config.toml
hidden_size = 128
experts_per_token = 4
d_shared_expert = 128
moe_layers = [1, 3, 5, 7, 9, 11]
normalize_top_k = true
balance_bias = false
vocab_size = 8192
beta1 = 0.95
beta2 = 0.99
max_seq_len = 512
dataset = "wikipedia_en"
Below are experts of layer 3 (counted from 0) of a mixture-of-experts language model. Rows are named router (the router's row for the expert), up (a neuron's input weights, with its number) and show model dimensions 64-127. Each number is 128 + 24 x the weight over its row's rms, rounded and kept within 0 to 255. Numbers have three digits each.
Before each expert's rows: a language model's description of what the expert responds to; "comes after" lists some tokens at least twice as common just before its tokens as in all text. This comes from a sample of Wikipedia text that the model never trained on. Tokens count by the router's weight.

# expert 31
What it handles: Word pieces and spaces in tables and lists about awards, episodes, goals and elections, such as Awards, Episode, matches, and plural s.
comes after: " |", " a", ";", " was", ":", " such"
router:159158160154154157101153160105109142097161106157101110099102120161142154157097155105128114156128146154095151105158102103156125096103097111106142101106108101127151156155144112160156137143106102
up0:129154118147094104132132136148138141115115179126123131098196129165126134137152165119101085113153139106149114130099103149134116154116145121095125170128150163100100121129125154091106154136102113

# expert 5
What it handles: Bare space tokens before numerals after colons, commas or month names (to 1964, August 31), plus plural s and capital name-initial pieces.
comes after: ",", " |", " in", ":", " to", " and"
router:155161151141153157092152161101125138102160120161097098113105126150148154155104156110113107155125144152100153101153098093150134103102099130103135103102094104120145148152132113155153142147095098
up0:106106126092101127157158082146095127126133117141152121095131141136124123118100124086152109087121181092164131112144141141145157104085152169164160120123120158126105143129131141139135106128116109

# expert 57
What it handles: Surname endings like son, ford, ker, first digits after spaces, and and or periods closing narrative clauses.
comes after: " ", " Han", "′", " Air", " States", " Adam"
router:159156158149143156103150157105111139100158107152106105098105140159139162158099151106101123155116158156100152103156102102154119098106098118102145099111103098109148157152133114157160128146103102
up0:124115092101146149129126076143133128133131143110138117140156129128114149160158099108130121088096198107110151121152095151115124120125148146123140119165157091136117151125146146154112154132089128

# expert 3
What it handles: Bare space tokens in tables and headings, hyphens, dashes and given names in biographies and infoboxes, such as John, Thomas, Peter.
comes after: ",", " |", " in", "2", " January", " In"
router:159156154156153156105155159104110150100156103153103107098103144158126156153099156103123112158136146154099150103158101103156138099103099128104128100107106102117152154152146116156157142146103100
up0:137117124142157140123114145107133133117118166148127094134120175129195103128123131135161098100080152119160091136106166129118146129127130126108167153173101091126141138116163143141140140073119098

# expert 12
What it handles: Space tokens and dashes before scores, years or noun phrases in match tables and prose, as in " 2–4", " 1980s", "(".
comes after: " |", "|", ";", ":", " December", " on"
router:160158151149151158107154158103113139098157106154101109099110131159128154157098158105129112156119152153099149105160105103156124096105096124102147099109109100106151155155140108157160137145103102
up0:165119139181114113083116112168124136123102117108130142166108148093121116137124106132131134097112169171136126085135116138138133163132170170132095135142141130126129093125138085112105109143110133

# expert 6
What it handles: Bare space tokens before a number or value in sports and election tables and after "in", as in " 1981", " 1–1".
comes after: " |", "|", ",", ":", " in", " October"
router:157157158153153157100153159104109145101157112157107106099105124161132154159097153101114121155118150154099157104156100103156127097102097133100137102106106101118153158154138112158160135145101100
up0:126153121144111131156123100165128130112133069142152113106105135127064107131135179073100101125106135106101127131141126134108212150116120106161116142137109132111129114114141119166140085138102093

# expert 52
What it handles: First digits of dates and table numbers after a month name or cell bar, plus nouns like election, protest, matches.
comes after: " ", " (", "–", " released", " died", " born"
router:161153166151147154102158155097110142095154105153104097100110135156135156158104157109124110155113151155091149110157101102157129097104097130107148103107107105129153156147130111157160138151101100
up0:148114134141129131157099135139127128141103130129145102121105094134098112164089171151150095144122178091149173149097114149108126168089117121119096134146120127161157125111161146098154112144069138

# expert 27
What it handles: The word the after prepositions (in the, of the), sentence-initial The and His, and pipe separators in tables.
comes after: "\n", " in", " of", " at", " for", " to"
router:154160153141144154107161148102109145102148094161095103095090120149138150153100154099117130151117153153104169095153110113152149100092104124094135101111107108121150158164138114156148136142104102
up0:118154088129167138148085136108133158155074196119118088105121107118122092122138134140149143092101183105140148152107102106148155121157156126144121122141179152147149141113138155143120167093115121

# expert 2
What it handles: Common first names and surnames (John, Thomas, Smith), spaces before numbers in tables, and and/of/dashes, often in biographical lists.
comes after: ",", " in", " |", " In", " January", "In"
router:158157151154154157106157158102111148101155106155101108097106145155132155155099156103122112157130149156099146101157100104157132099102097125100132098109102103122150157154143116156156137142105103
up0:093106115136129145149188114128114102109148118124091125130147099114175128139161075098087119081150137121122106116079092147127156125131112091130153125113140132140113119124160186144189113143120127

# expert 55
What it handles: Name fragments, line breaks after headings, opening parentheses and numbers in sports and transport lists, such as Erickson, Proisy, Railway.
comes after: " ", " (", "---|---|---|---|", "′", " information", " part"
router:157156158149144157102153158104111150102157110154104107098106141159142157159101151108106114156117157156099151105157102102155126097105097119104146101110104105112149159151132114157159127154103101
up0:087137144165092115178139120103134118162133122182138105114106102100160127141153152108179102087145146171146111103130143150119133098156133137117102134113170146115114140145144159145094089158138159

# expert 19
What it handles: Bare space tokens after articles, prepositions or table bars, right before a number or noun, as in "the 1980s", "| 543".
comes after: " |", " the", " of", " a", " and", ";"
router:159156157155141158104153159100111142100157102157100106098107128156147149152098151105128112155107147156099150103157099102157141098101098119099147101107109102121152154152136115155159140145101100
up0:127119131108119129141136137136102147087123170145115133145167133152178151112153164118058115112187132140145152123130121144120136144110097103100074128142130111158138123133147125150092124108139116

# expert 42
What it handles: Individual digits inside years and numbers after a preceding digit, such as 19-6-5, 2-0-15, 1-9-81, plus times and colons.
comes after: "1", "2", "9", "0", "3", "8"
router:156154158151157156106154158104115154100155104155101110097111143158153151156099150104128110155107148155097150104156103102155143100103098122102149100107109102096149155152134117153159133144102101
up0:124161140117086097121114136140110126116134122162118170147131099142115144124138137160174123084124155147141156137091069119132142122102116106146119125131171090108139148133145110117131156094125119

# expert 32
What it handles: Year digits after "In" or "born 19", commas after place names, and heading words like Siege, Battle, Party in lists.
comes after: " ", "1", "0", "9", " (", "8"
router:158156159153149157105154158103107146101155102155103109099101129156153153156098152106123108157121151156096154103155098103157131099101099112099143100107109102122149157150144112157157124146102102
up0:167112161148135116166152102145115134137118100109089163177113119104097125123127123158117161135102163154137107091092123170161112163134167182111141102097101128112166113123078130138187140144156153

# expert 18
What it handles: Plural endings and second pieces of split words, plus spaces before the next word after "the" or "of", as in research-ers, mural-s, " wake".
comes after: " |", "|", " of", " a", ":", " and"
router:160158161153144157102154160105109147101158107155103106098107132160145151158099152105117127158109153155098151104157100102155127097104096124104146100111106098120151156154132113158159141142104101
up0:117100119135151096118126088175123095084095156122143129130158112134112126106135120180141130127113173105097157100126152082087100108137149110174140133092112143119164130090155152116087122142131096

# expert 9
What it handles: Digits and spaces inside years, coordinates and table statistics, such as 1'9'78, plus some capitalized label words like Province, Museum.
comes after: "2", " |", "1", "|", "9", "3"
router:160157155153142158101151159104111144099155106155101112098101126160132154161100156101119116155121150155098152104159101101155148097103095124100142099108110103107149157153141115157159130152101101
up0:055149104141118122109177126116095100144137136140130124096126103106152170152105091140099137081137117130140133114148120125112141100127113131150150078135113186149106097114154140113099157126125111

# expert 43
What it handles: Digits following other digits within years, citations and number lists, such as the 9 in 1981 or 1901, plus mid-word pieces.
comes after: "1", "0", "9", " ", "2", "8"
router:158156158153154157107153157104116141102155110153104104099110145156152158158097153106123112155101157154100151105156102103155135098104097126103155099107106104106150155153138114156158132146104101
up0:124117134104119114149105127154121114104149166182107141126171144120137118090146127127175138105135192145128125141088112138123110133146109130150120171099141178093124109160127134106102146112145122

# expert 23
What it handles: First pieces of capitalized foreign or unusual names and titles, often in filmographies and tables, such as Ka, Sa, Ba, Me, P.
comes after: " |", ":", "-", ";", "|", " by"
router:157156159156142155110148167100107135103151107154103111106096148152158155154108151104115121158123144156098147103156094092152145102098100106099141102109109106121144148142139114157153136154095105
up0:148135163125105132085148085146136135108113084116171107142144099113128125102159145063129126145129124123109100118121142159132125158109163155107143149097121145132133123135103176132140093114137123

# expert 59
What it handles: Middle and later digits of years, dates and statistics, such as the 9 in 1980s or digits in sports tables.
comes after: "1", "2", " ", "9", "3", "0"
router:158156163145160157104152158102111145103156106153103108096106136158139154158100153105110109156126145152097150105156100103156116098103098120103141098107105102093150157152135117157159134156103101
up0:103062080121121165150104136158134134112129109142169130093131167148126116136147116081162133102125134177123135110139170136111125131125118130125123119130167153186141121137142124131095135119142146

# expert 39
What it handles: Middle digits of years and numbers, such as 19'8'7 and 20'1'9, and commas after dates or names in lists.
comes after: "1", "2", "9", "0", "8", "3"
router:158156157145154156102154157103111149101155104156100108100106137159151155155101155103115114155119147156097153103157099102156134098104095118103149099109105102110147159153137115156157129144105102
up0:084096147128124135136121138110113137179087127165159144147110134159117120151142121161064127133145159191121122116151136135143155103128084083127129138119142174124127133128150185115128112108115100

# expert 17
What it handles: Bare space tokens mid-sentence or in table cells, before a noun or number (railway contour wheels, up to 5cm), plus hyphens.
comes after: " |", " the", "|", " of", " and", " a"
router:158157154155143159103152157104113139102157103155099107101110138155140150156096154103121114157109151156101156103158101106155130097105095121103131098109107102119145161154144116157159133149102102
up0:144152188158118130111119112106094124156100120113139117124127126089131115113172058097100164132157169118158135123122117161143152135130100103113124160144161117157108153135142162122078156169126101

# expert 38
What it handles: Middle and final digits of numbers and years (2013, 109,580, 92 minutes), thousands commas, and opening brackets before numbers.
comes after: "2", "1", "3", "4", "5", " ("
router:158158158151152157104153161104114149099155106155106105099109137156151155159098149106124115157112150152100147103155102103157137097106098113105153097110104101101153158156140109156160134143104101
up0:093166106137118120139122131109085173116093127165116161126107137060135127098163162123181161145085117160112134134124105143145122137089143145125117144111122112134130093139115098114155181141174156

# expert 35
What it handles: Line breaks, == heading markers and year digits in tables and lists, plus title words such as Attorney, President, Lieutenant.
comes after: " |", "---|---|---|---|", ")", " was", " information", " served"
router:157158161149154157102151157102107145103158113157105108099104128162124160158099154105117128154118159157101152101156102101159122097106096116103127101108110100119154155155145120152158128146111103
up0:145136105119152099126107110157139118127136127173126176165158125113139158141118139142192121122123131116126136130092114112153171092142191142143156151117137128123139139129135087157110119150154140

# expert 10
What it handles: Hyphens, en dashes, and, commas and year digits in infobox and cast lists, such as 2001–2003, 1972, Singapore and Taiwan.
comes after: "2", "1", "\n", "|", "3", "4"
router:157155154152148156105154158102111142104154109156099107098104134156139162155101151103120113157113157154099153104157103102156147098104097111103138099109105101106147160152152116155157129150103104
up0:180107102077122107161103116102138145149138124146173141113096138114158116108141104101111113125138144111113131124136142100136085147119113127151156136105136094095082145103140155131127142101103122

# expert 28
What it handles: Given names like William, Tony, Margaret and Jack, awards, and space tokens in the middle of phrases or technical terms.
comes after: " |", " the", " a", ":", "N", " life"
router:161160161148143160103154160106106143098157106157104109098106127158137153155097148109123118157124149155097153104160100101159124098103096120101129101108109104126150156153136122160159134142105103
up0:088091117094134136143170140164138106140123164128131164114127106156124132118146155110114136124139157137177102127108115126148128082140165148106090150151152145128130103164118144124124159092131095

# expert 58
What it handles: Middle digits of years like 1978 and 1949, accented or unusual characters, and commas or periods ending clauses.
comes after: " ", "1", "0", "9", "8", "5"
router:158155159150140157103152158105112147102154107151104105096103144159139165156098149107100117155111149155099152105158102100155120098104096119106141099109105101100146155150133116156158128150103102
up0:112158117128107093153137150102136106107190135149105110132099141137132080116126119138174111115132149122150127094136129116143156163102109106119091122174153153112119112110108160119113118130130132

# expert 24
What it handles: Agent and plural suffixes, capital initials and spaces before statistics in football tables and rosters, such as research-ers, S-hropshire, " 52", SWE.
comes after: " |", ";", ":", "N", "---|---|---|---|", " /"
router:158157159157147159105155159106110145100158104154103110097104131158133153159100151107119122156113156158101154102157104103156133098104096122102149099108104100129152152154139121157160143146103098
up0:119135158143103173095135096139102128101144126144164136130117148134135133098161152129095148106162190166138148093106115116143129123171138143119126107150137178122124165145150130147117122099110151

# expert 22
What it handles: Bare space tokens in the middle of phrases or table rows, plus of and plural s, as in absence of, cut backs.
comes after: " |", " the", " a", ":", ";", " part"
router:162158156154146159104154161104110145098156105157103109099108133157142149156099152108121118159117154155099151103158098102156129098104096122103138098110109105122151152155137119157160145140101098
up0:095131107123117133135120130094110124116109145124171174144202115143132141124140130146165158090136113144140123181158127142117151155136133125138096123088157145146180122094156142077145155160158087

# expert 0
What it handles: Tokens opening a field in tables, lists and biographies, such as first names, spaces before dates, score hyphens: John, Thomas, 10-13.
comes after: ",", " |", " in", "|", " January", ":"
router:159159155151153160105158162106113149101157105153102106100106142158126150156096152105125113157130148154098150103159100106158129098102097122107126098110109104117153157153146114159158142141103101
up0:112183072129140111107135153117107159147135127170082099078121170141125126163138138139144117116123129106137109112138124139185178106128150109112113086153104141139072097118105137126123093155107133

# expert 1
What it handles: Spaces before numbers in tables and infobox dates, plus first names and place-type words in biographies, such as John, Thomas, Municipality.
comes after: " |", ",", " in", "|", ":", " January"
router:159160158161148159112153159107114148101159109156103111103107145153126151161095158105123132159118144153099153104161103104155133095106097124102133100108107106124154155154140116159161129145098101
up0:074122117113196142120129140131161127124131140144100170125137126133147146140096118151130111128214137121128127120111070119159072137142126096134184143159072131092141149108140106141136130170138149